Experts of a small language model.
Training: a variant of SOAP for the experts, 575M tokens, 4387 steps.
Below are experts of layer 5 (counted from 0) of a mixture-of-experts language model. Rows are named router (the router's row for the expert), gate (a neuron's input weights, with its number), up (a neuron's input weights, with its number) and show model dimensions 0-127. Each number is 128 + 32 x the weight over its row's rms, rounded and kept within 0 to 255. Numbers have three digits each.
After each expert's rows: a language model's description of what the expert responds to. This comes from a sample of Wikipedia text that the model never trained on.

# expert 36
router:140047151147091122170139168147110132074110193098156071150132097159098093150110135142113100076123092078137100092169158122119102138092087169110128178114090125171073103106153162120142139143159130127116118171120148152067133127084120112075212185161108159174096095123111108116168093121083076127198113143121172121093103142160135106066111173106117135169144078112084105184146137156114138100155
gate1:124092082129070166178141149120179127121093139125113177166150101161114141111119100126136096106099097098106153082181164113175117075159116138127126152094096134027104120089126121153068130127146129128115138140161134138192152126085148139143095165149128157142091107126238117069164081071120087100087158130066150165130147129089120118167130120074084099139126108153148135181197137143103125141081
up1:082145121203114123101126181131139134090135108176067055159167126138138115161118100180144141113180142160089135098110123090141093146122119098107112152134137128175151134168162116143045077171070109062131116127144126148136140096095101160128121102094123100101145081191133111130129128121171102186151084154128079103150117101184098149154110130150116100186095132169054132117133110165134131172225
It responds to: Mid-word lowercase fragments

# expert 20
router:122125056089096103204108143069084167105116154110140094106092119073157135179149128143089125154134117074104125114145191107161077135146090173084164104092135086153123167065153120153172193130179128127131123124128188089076086157100114138121152124111158109134139074165113159103150124145101128102177152187159146072141117182141121140118168086111119147081138163166142116190157146150180123101152
gate1:077134097107100210163230138126183064094119149067166162128138117138130113126159123134125094103151127128155159166106175093116131082068146122143135095125136113098165164145120058143225118119069155106054138168118128096074110114105126127143140123181120134102142083163131155133162124127140158161138077146152144088132077100124067146154094124144140129171143117160106181167127164167145114118122
up1:032179115109119124115124119111128125117165090153154058161126136105072119103099136089127162162137129115090160085100132137150113084122112070151126095129142186151144135141131119091154180152101107065151152048090053096102115157153079092154168133083165214127108141158100126102096082138118095109094117141102099110077142090122078118117137105120094161105200115094154119140090153127178102091130
It responds to: Asian and foreign vowel pieces

# expert 11
router:136085127144109123110092118166170123126179202087143180146105114196177104135114098098132082090124134060104159116059086103141133081105140146129163151121114080078078105181104096118121121136097192132161120188152153126150139154147105108097121141176119153187145105107114074161165128141138080156109154130153094153090141139103097074104074137141198097153146075106133109165086132166085157108173
gate2:134094114098172136119125129091115126156179165067158127135126120121211064125137081154129102137175069112153120139138186141139116156143098149112145162124134103111081117138134121129114123142120203166156136106078188084157140104118085058146126154057107134190037145099126119142087139141118168136122135128126094141101120102128086173115149086115130164153151113200071100132104052203120135120143
up2:125149139120120097115118113163189105095094127121125110120120110109171149135131190146158133130150154133054115080164109128124146109156157117123150144156153122111125086116160079140138201130095130104152124144161095145055113138157108139192154134173192128085051087126149116133139157073155171134146092135046157130079152121112055089170120044087168094126135052164144160168151100150090144134127
It responds to: Word-initial consonant pieces

# expert 45
router:151094088110150135141107161154105103129177111105102088075097135078146120113184101123145194119111119104128110083188080098124172139142151076137103077166132139067116162167095164163112080153127091095168155134102087100122072121106163155153129132060175178139146147074094140057114107114179129134143138070104137108140165178168124153134119130091163155133067166153114116088144171090166145189115
gate1:090132129059146158170112154153108165104194126148073114161112164101125049087102194128134149155135104135171128127075128191119107158087107123079122152142123204123117149121135168148101151169107184179130191099147126140144096127103132078133127105077138170100081146159122105062130147131152114149097138092104133155112143186074133181120153157102106111164165072088137087112120113144128129197079
up1:088199120172125139178077154128104118068080114140111119102041161109124141119160122114094163152119150118132067147110112180155087088107113140129096084150132094151127141114136103140114187138182183148223094111120125121157135146102145117094143110138158119128158147124166112196079149109137181125146105095132108143051105145118101129097140124144078110136064137168107147063167164158159185175094
It responds to: Table cell separators

# expert 24
router:114128110205067131079119090098129120152060118143108114087133106139099125142095145174161151124120201084146137137116065125085175075179118139149145075133158122177169128066125140121101112110107155139083124126155143066164137106160120144148198134175082183096115153118126136146145149178169135106141137126160186095075097033157154145124123112082130091165088136123134145125176083143098113135096
gate0:161100166095107105094119125123117068150123205141108097163106111157104149191123102137141163071091180117093165114138135134154108056168121111194148030136096091123122138135088119103138073125109168208111088125122110116089106080106119141152201131154117168097140100138123154121108089087122160164154133134145126134150071092109140177157140093128063101102098075139143168125159097152155075146138
up0:113102132151154125093178128134122199138122105133157106094128131153127179148107134156112080160134171179130110134184147136195152131129114164130062179138126149077058083109127156117124107187196112167068085132140112090068166114152134109122184136121117135137152157093112063101142076087136116111156162153136058154131114076115130148151170173117134172095133179133139191106114127124088088158188
It responds to: Numbers and counted nouns

# expert 8
router:171151130102157138142139129109149142131147143110173144176161167106113180130101095120147056148131178140121108137087116125179133059067085155119121143190109064104113097171154144118112092136132156127145079180162123166129139178170122124106135159192118129175150150126146078108139176122169104125177153136142146133081099147103132099160099153178194101100119082114083113164078086189051181154111
gate1:145151117134151132046139098118180100090151117167125177159170135156156189085094108125108176193157167166097123060086122151123099138101097141145087111130116108137178189121139128179131080137189113143098099087095089105196143158138150166108149129201108106162089129129118084116167136080096165107160098100147121121200100156161129116071098163175105167090117130153134123137179113143100139106109
up1:089147155137111102139134064157142142099173130119137103107068134083096119100175082149088090116160114173107057099118179165162145116137147144104165094104179120211113154075109137132154195185147083085169146097089120114173098156104129133133133147130130116122136118122157170105150097122090111130099088129165118126160135144180174145155059120159121166129073130098116179063079163080088177099146
It responds to: Word-initial consonant pieces

# expert 14
router:177110085117157120133112157139118091138122149131130163075094170101131088120173133157124179104083111071142094078165104095167125164148145119149155102156125130087097141168141153197146090157124120093167116125122067134075123088155098154166132132071136184115164128070105169080056115129134107178138164098067131106131186147182176119121139171091140174162129146083127127118194157104180169166136
gate6:117087128124121116142183120092193106127132140132135110126132132116132103075132129124097151093128130120192109103118084096165107063149192109171114143164156144195141120112137133115133121109141167104155134083089129112098178064132145111141113129137100130133077069109149141150099035155134055133196133137093124152144085155044123108140118123100126199112127114118117037127149120179193097092078
up6:109204108156139160132167135114079148171163056176108175185106200139082108118091141102160144132130155132150190193075160185160108125091121071097155105093116151073104130102135140159176132175106118140112093139099096089134145129209126166126133140143144109112161161145189124115133148096145152143146137126123120120146108135151103108137123137174110140151134115179163216174135192090137157176135
It responds to: Table cell separators

# expert 27
router:062130184125123147145152060126117075166116092098098136104122076110159074126101142122116085070146118110135112126137158180081074066112152064137094167146096182141138181175135201104152146176082092132116094120155154160112187075117129151121146099124096123124051130151120169129153095112068126147112139124080132116144141085086103125087089113157093148128107068111084149151121118159144117183138
gate5:080122123111146146158145084068101136139135102096154155176155091166125154098110160131088139151081161177070133185159095181090097120134149073164163111156136159154122142159144128127147149154041133092187098153142066077075114090163123091115093154080121138138101179114133110141121113180152160074109135069084129158151123079137151168157142131216093098145077135106154156110137172146108140129121
up5:088149144129184117111112104093137193104104127124124140120092101132110106077144106167082190089120106145165137138095088143089169161064106058131158132148117145093166157137129114143119153144131095098097156123157148090152131131206078126148129104175150167186070126200105154092063092144088141094147162110126069110069161185133159173132100057147118127152081138170137105128111097118132115076118
It responds to: Verb-linked function words

# expert 47
router:168177117182198111157149122121120124092157114056123121090092136082140111121167152137177152144112139085138083084178097104090161202187163124141155135127177151114207112107143146144165110082118145110121130113092127113130114075162205104167078141088198123138137137079131097128120133149093130112163142091064110111094100165177153163113171155101175136101107103136087083083156130140157148136143
gate1:150121164112169137168202173116126074099108134127115151099063179145117136110147086151166115094156123095156157132075146191128153133127180145210090120158104136099118066126125172121096167118111110159134077072120157123166142064172112127144126143127116096097048136058108121157098098148140096117150127110099156149072123131161133099087126197095111129058125153131114127182170112170140081137143
up1:086102130171092139154116146118122185114113119188152176115133086154104161154177158122138134133118110129189079091154150168166120151083081128107143109117120155129096160153163124116146107169112099068183138145047119133160092115082083058107156069093089201125185101162101097132161143060116199174147168159128110192122109109139125118128133136118087110176147104125141122097164154076121106109144
It responds to: Numeric table cells

# expert 63
router:166102177140131154087134111170124138098165114139128086057133111094111170093118158176144180155104107179121182153157097119063191128158154173131158080106096133167133183144178113145132059149115124118120163114110110130093107090147131141124141135164125179046151174077104144129133124150140135107170121086110105135071124155132161090130119147068164056156090085092117137074191121082119155098121
gate0:150120180196107131068110163089144088111182138136110147132129167158115147119121129114166169101133117157106148120112119138138148116091108160147054101141129140063191129126096157105086130133122109129159137144105139158100151130136130131181173095128106164044068101051128124140179137100096170191140112109133099164090169129169117153150099169139074135159086146128111128188145070079110136200198
up0:092158169146110137086160152135158153203116106132130100091143124096159165091158165146123107195060173198180132106140185124120180198117192126148128191110162125125092153120147173121160105072187123102096103125113086079154137135145104154094089157140133152104104186182133110112116116161167110144145074090115129141121149139106104151119113139143100145171145095161069094115181089112166094105170
It responds to: Numbers in statistics

# expert 53
router:146163142189089130081175167095095215102099077140131129100102158129098184139142111139147140171151117122122172112113129116123141117203142113125153098080082133124113177125113098170178154130167110124137156118143126139103136153191157141177076132087128113136162193123124136112174109118128107186134064112132087113122177153150121165105202107137152129120123179096162069124080152091185095076067
gate0:150120135133159176088141204111100063091084128064107121147175125200133092141177125119114089115116119116142144136127125169131090091098061112124144081166069125057199076151091081138132160126088132147118161145191167142158149154106092128055064147117108153170134120100154092139171081185133165162085115136144127111091128151103125128085139114124137143123151141104103127130093091095112090127074
up0:149144115118128142108074099118166101166132160126081141148136128065126058078132139053114118132105160093093119141106143151133174162038128097056139159047129164135118091148134109133165168106114153122133095157142134112113130083113197165163099084174114131151208179132150109154177148098055094134086140171069132081122157113109169112096148135123129132103163163137133111128115077127092161150114
It responds to: Subject pronouns

# expert 49
router:186166165098088088095123086160168094151134128126114092092208117088128122130117127118138157130067172122101092145152142123119133127100075163145132114112171140124063095122181161120087069125135109107153102152119103141133092169168141146161113142131158085086137201075093156103119146076170199131145087138176147151099171139163093124129117085124138063104050070123136080155137167138174119127097
gate0:071160124146132119155071116089139059168119146147080123119185147116125089108155159069124083158176139135126103116114120124116182171046162131204143119111102156150099065138137142072089141068148091111132128151099090136136158113112077116113090146053164137120123131142143101125113147140154147165175154100068169126143157131145096141132113102105113059110109120060114132144160097178207168128107
up0:090151164154110135190112156099151081114095148106079195144125107118090165104171085143124138085152127097138123089154117142171182177153139087127150134139135115139183119114101191115119144155108132145137106142150084157153154121090174152141178152178159148174112133056134145106087111167182146035149149121170099090072168074079090162122113198146085062130174109126121118119127137144146103107157
It responds to: Units after numbers

# expert 28
router:150128074136087154198105153085141179104147169066105080102076131108091201122142130181160147167126110138083139092133101123144139108145138120084153091147122106077089150139168118136179178126142187101122127137121184084127120103160122103119139087101164096064171162160091164137147059093114150126110127181146107088135117137190111173114116072099143086121120166111123160160112160075187105119094
gate0:100106165118168167171152126090096127089138144116153074075188137135108154071056107141102112061156102161085084062101099135134137126112111135090109127191149121094106104166159096161108154108062149136098102087158160134180094150153129086104133053099116157138136140140185111127083098120122210077106074113138086109125115090118155173129154105119083120139157139098103149134090156122165140069130
up0:114145081135105117122105089176127184120181136135150222106103111185151137148162066139156122150140101135116088157166121117111125136129099085137146159057085145146168173156117127126167163149061114156094150098134137119105131103056114022171128107133167130105165130091166133130083149147075104166119113151113158090123138169135123139140154092160182100113093088165090098129122065118189162146108
It responds to: Non-Latin script bytes

# expert 54
router:072121085184091090146121107105072163107090162152143138168143146112166197155090117146121120093120178067148104139124168099144104172147112127129119103108127093072075083129171138168108153130172137084166184114107175082132102127092147077152153163133122123127151104130184165181117077166084068099145159157123099166100129143155130064140139173061130159133149140096124114187159109156141105075158
gate6:095126163125099135176122075088163174148143095156094129070150197052168172099095149114113163164106174171101144102143144113127146169127162134170140142127082104145151094097158125117069179131141122193151100097156116178151109129142104182175118103176187152148134119195120089146081138096102200133148113131158187162078166092158101133148115081130154102104089115118130116159159113153100143112079
up6:199107106129135208086170135140191128089126165131149116045135088087082170146116090197156109159042112110092151145121138120104081144141090142085142130150128188144176146081152186088120129132141145138147064145194148188188133118137110113165139126099133100151148140163141174131124173127157123128137137088152174071193132109093157126113121171118127148114126134129141107139142137082105176135100
It responds to: Name-internal pieces after capitals

# expert 5
router:146195099135128099164154151113069167150137150108146144147128179091113167083135174104125145173135133142124149164160155137116125128075118076106101103078135163064157112046161078114107132129168155143094194109062176119152139179126143174175107130135123076092147106141188170125179149133145163090092118167101131097172171162136159104162128145187131149087112185192111115128151168125133171113121
gate0:153130088139150114142132170109107096121165068198204123128138102114076172187161150106140175106106156128174130102143129162129068044143103110126148149142093143100088058126171112163066154126145084247116076147098129089122134101150078151130141124157120157104078136118171115108158121156153079112086119084110130121152130095165127065109099136134089173132134165108125138127147167142155129141127
up0:115147151103120065204122123094166115138170124195109169155117135144141187154114084114094118120143164187078117099108116115132131137157141104114131089127139152110122116105159106125130163114122093151149169086115207082091071141119140139147105151230158167135096167128122117146167185081112164160204174102105158173153176137134202051108165129119126137165162130137148153140090094120131153145124
It responds to: Place-name word endings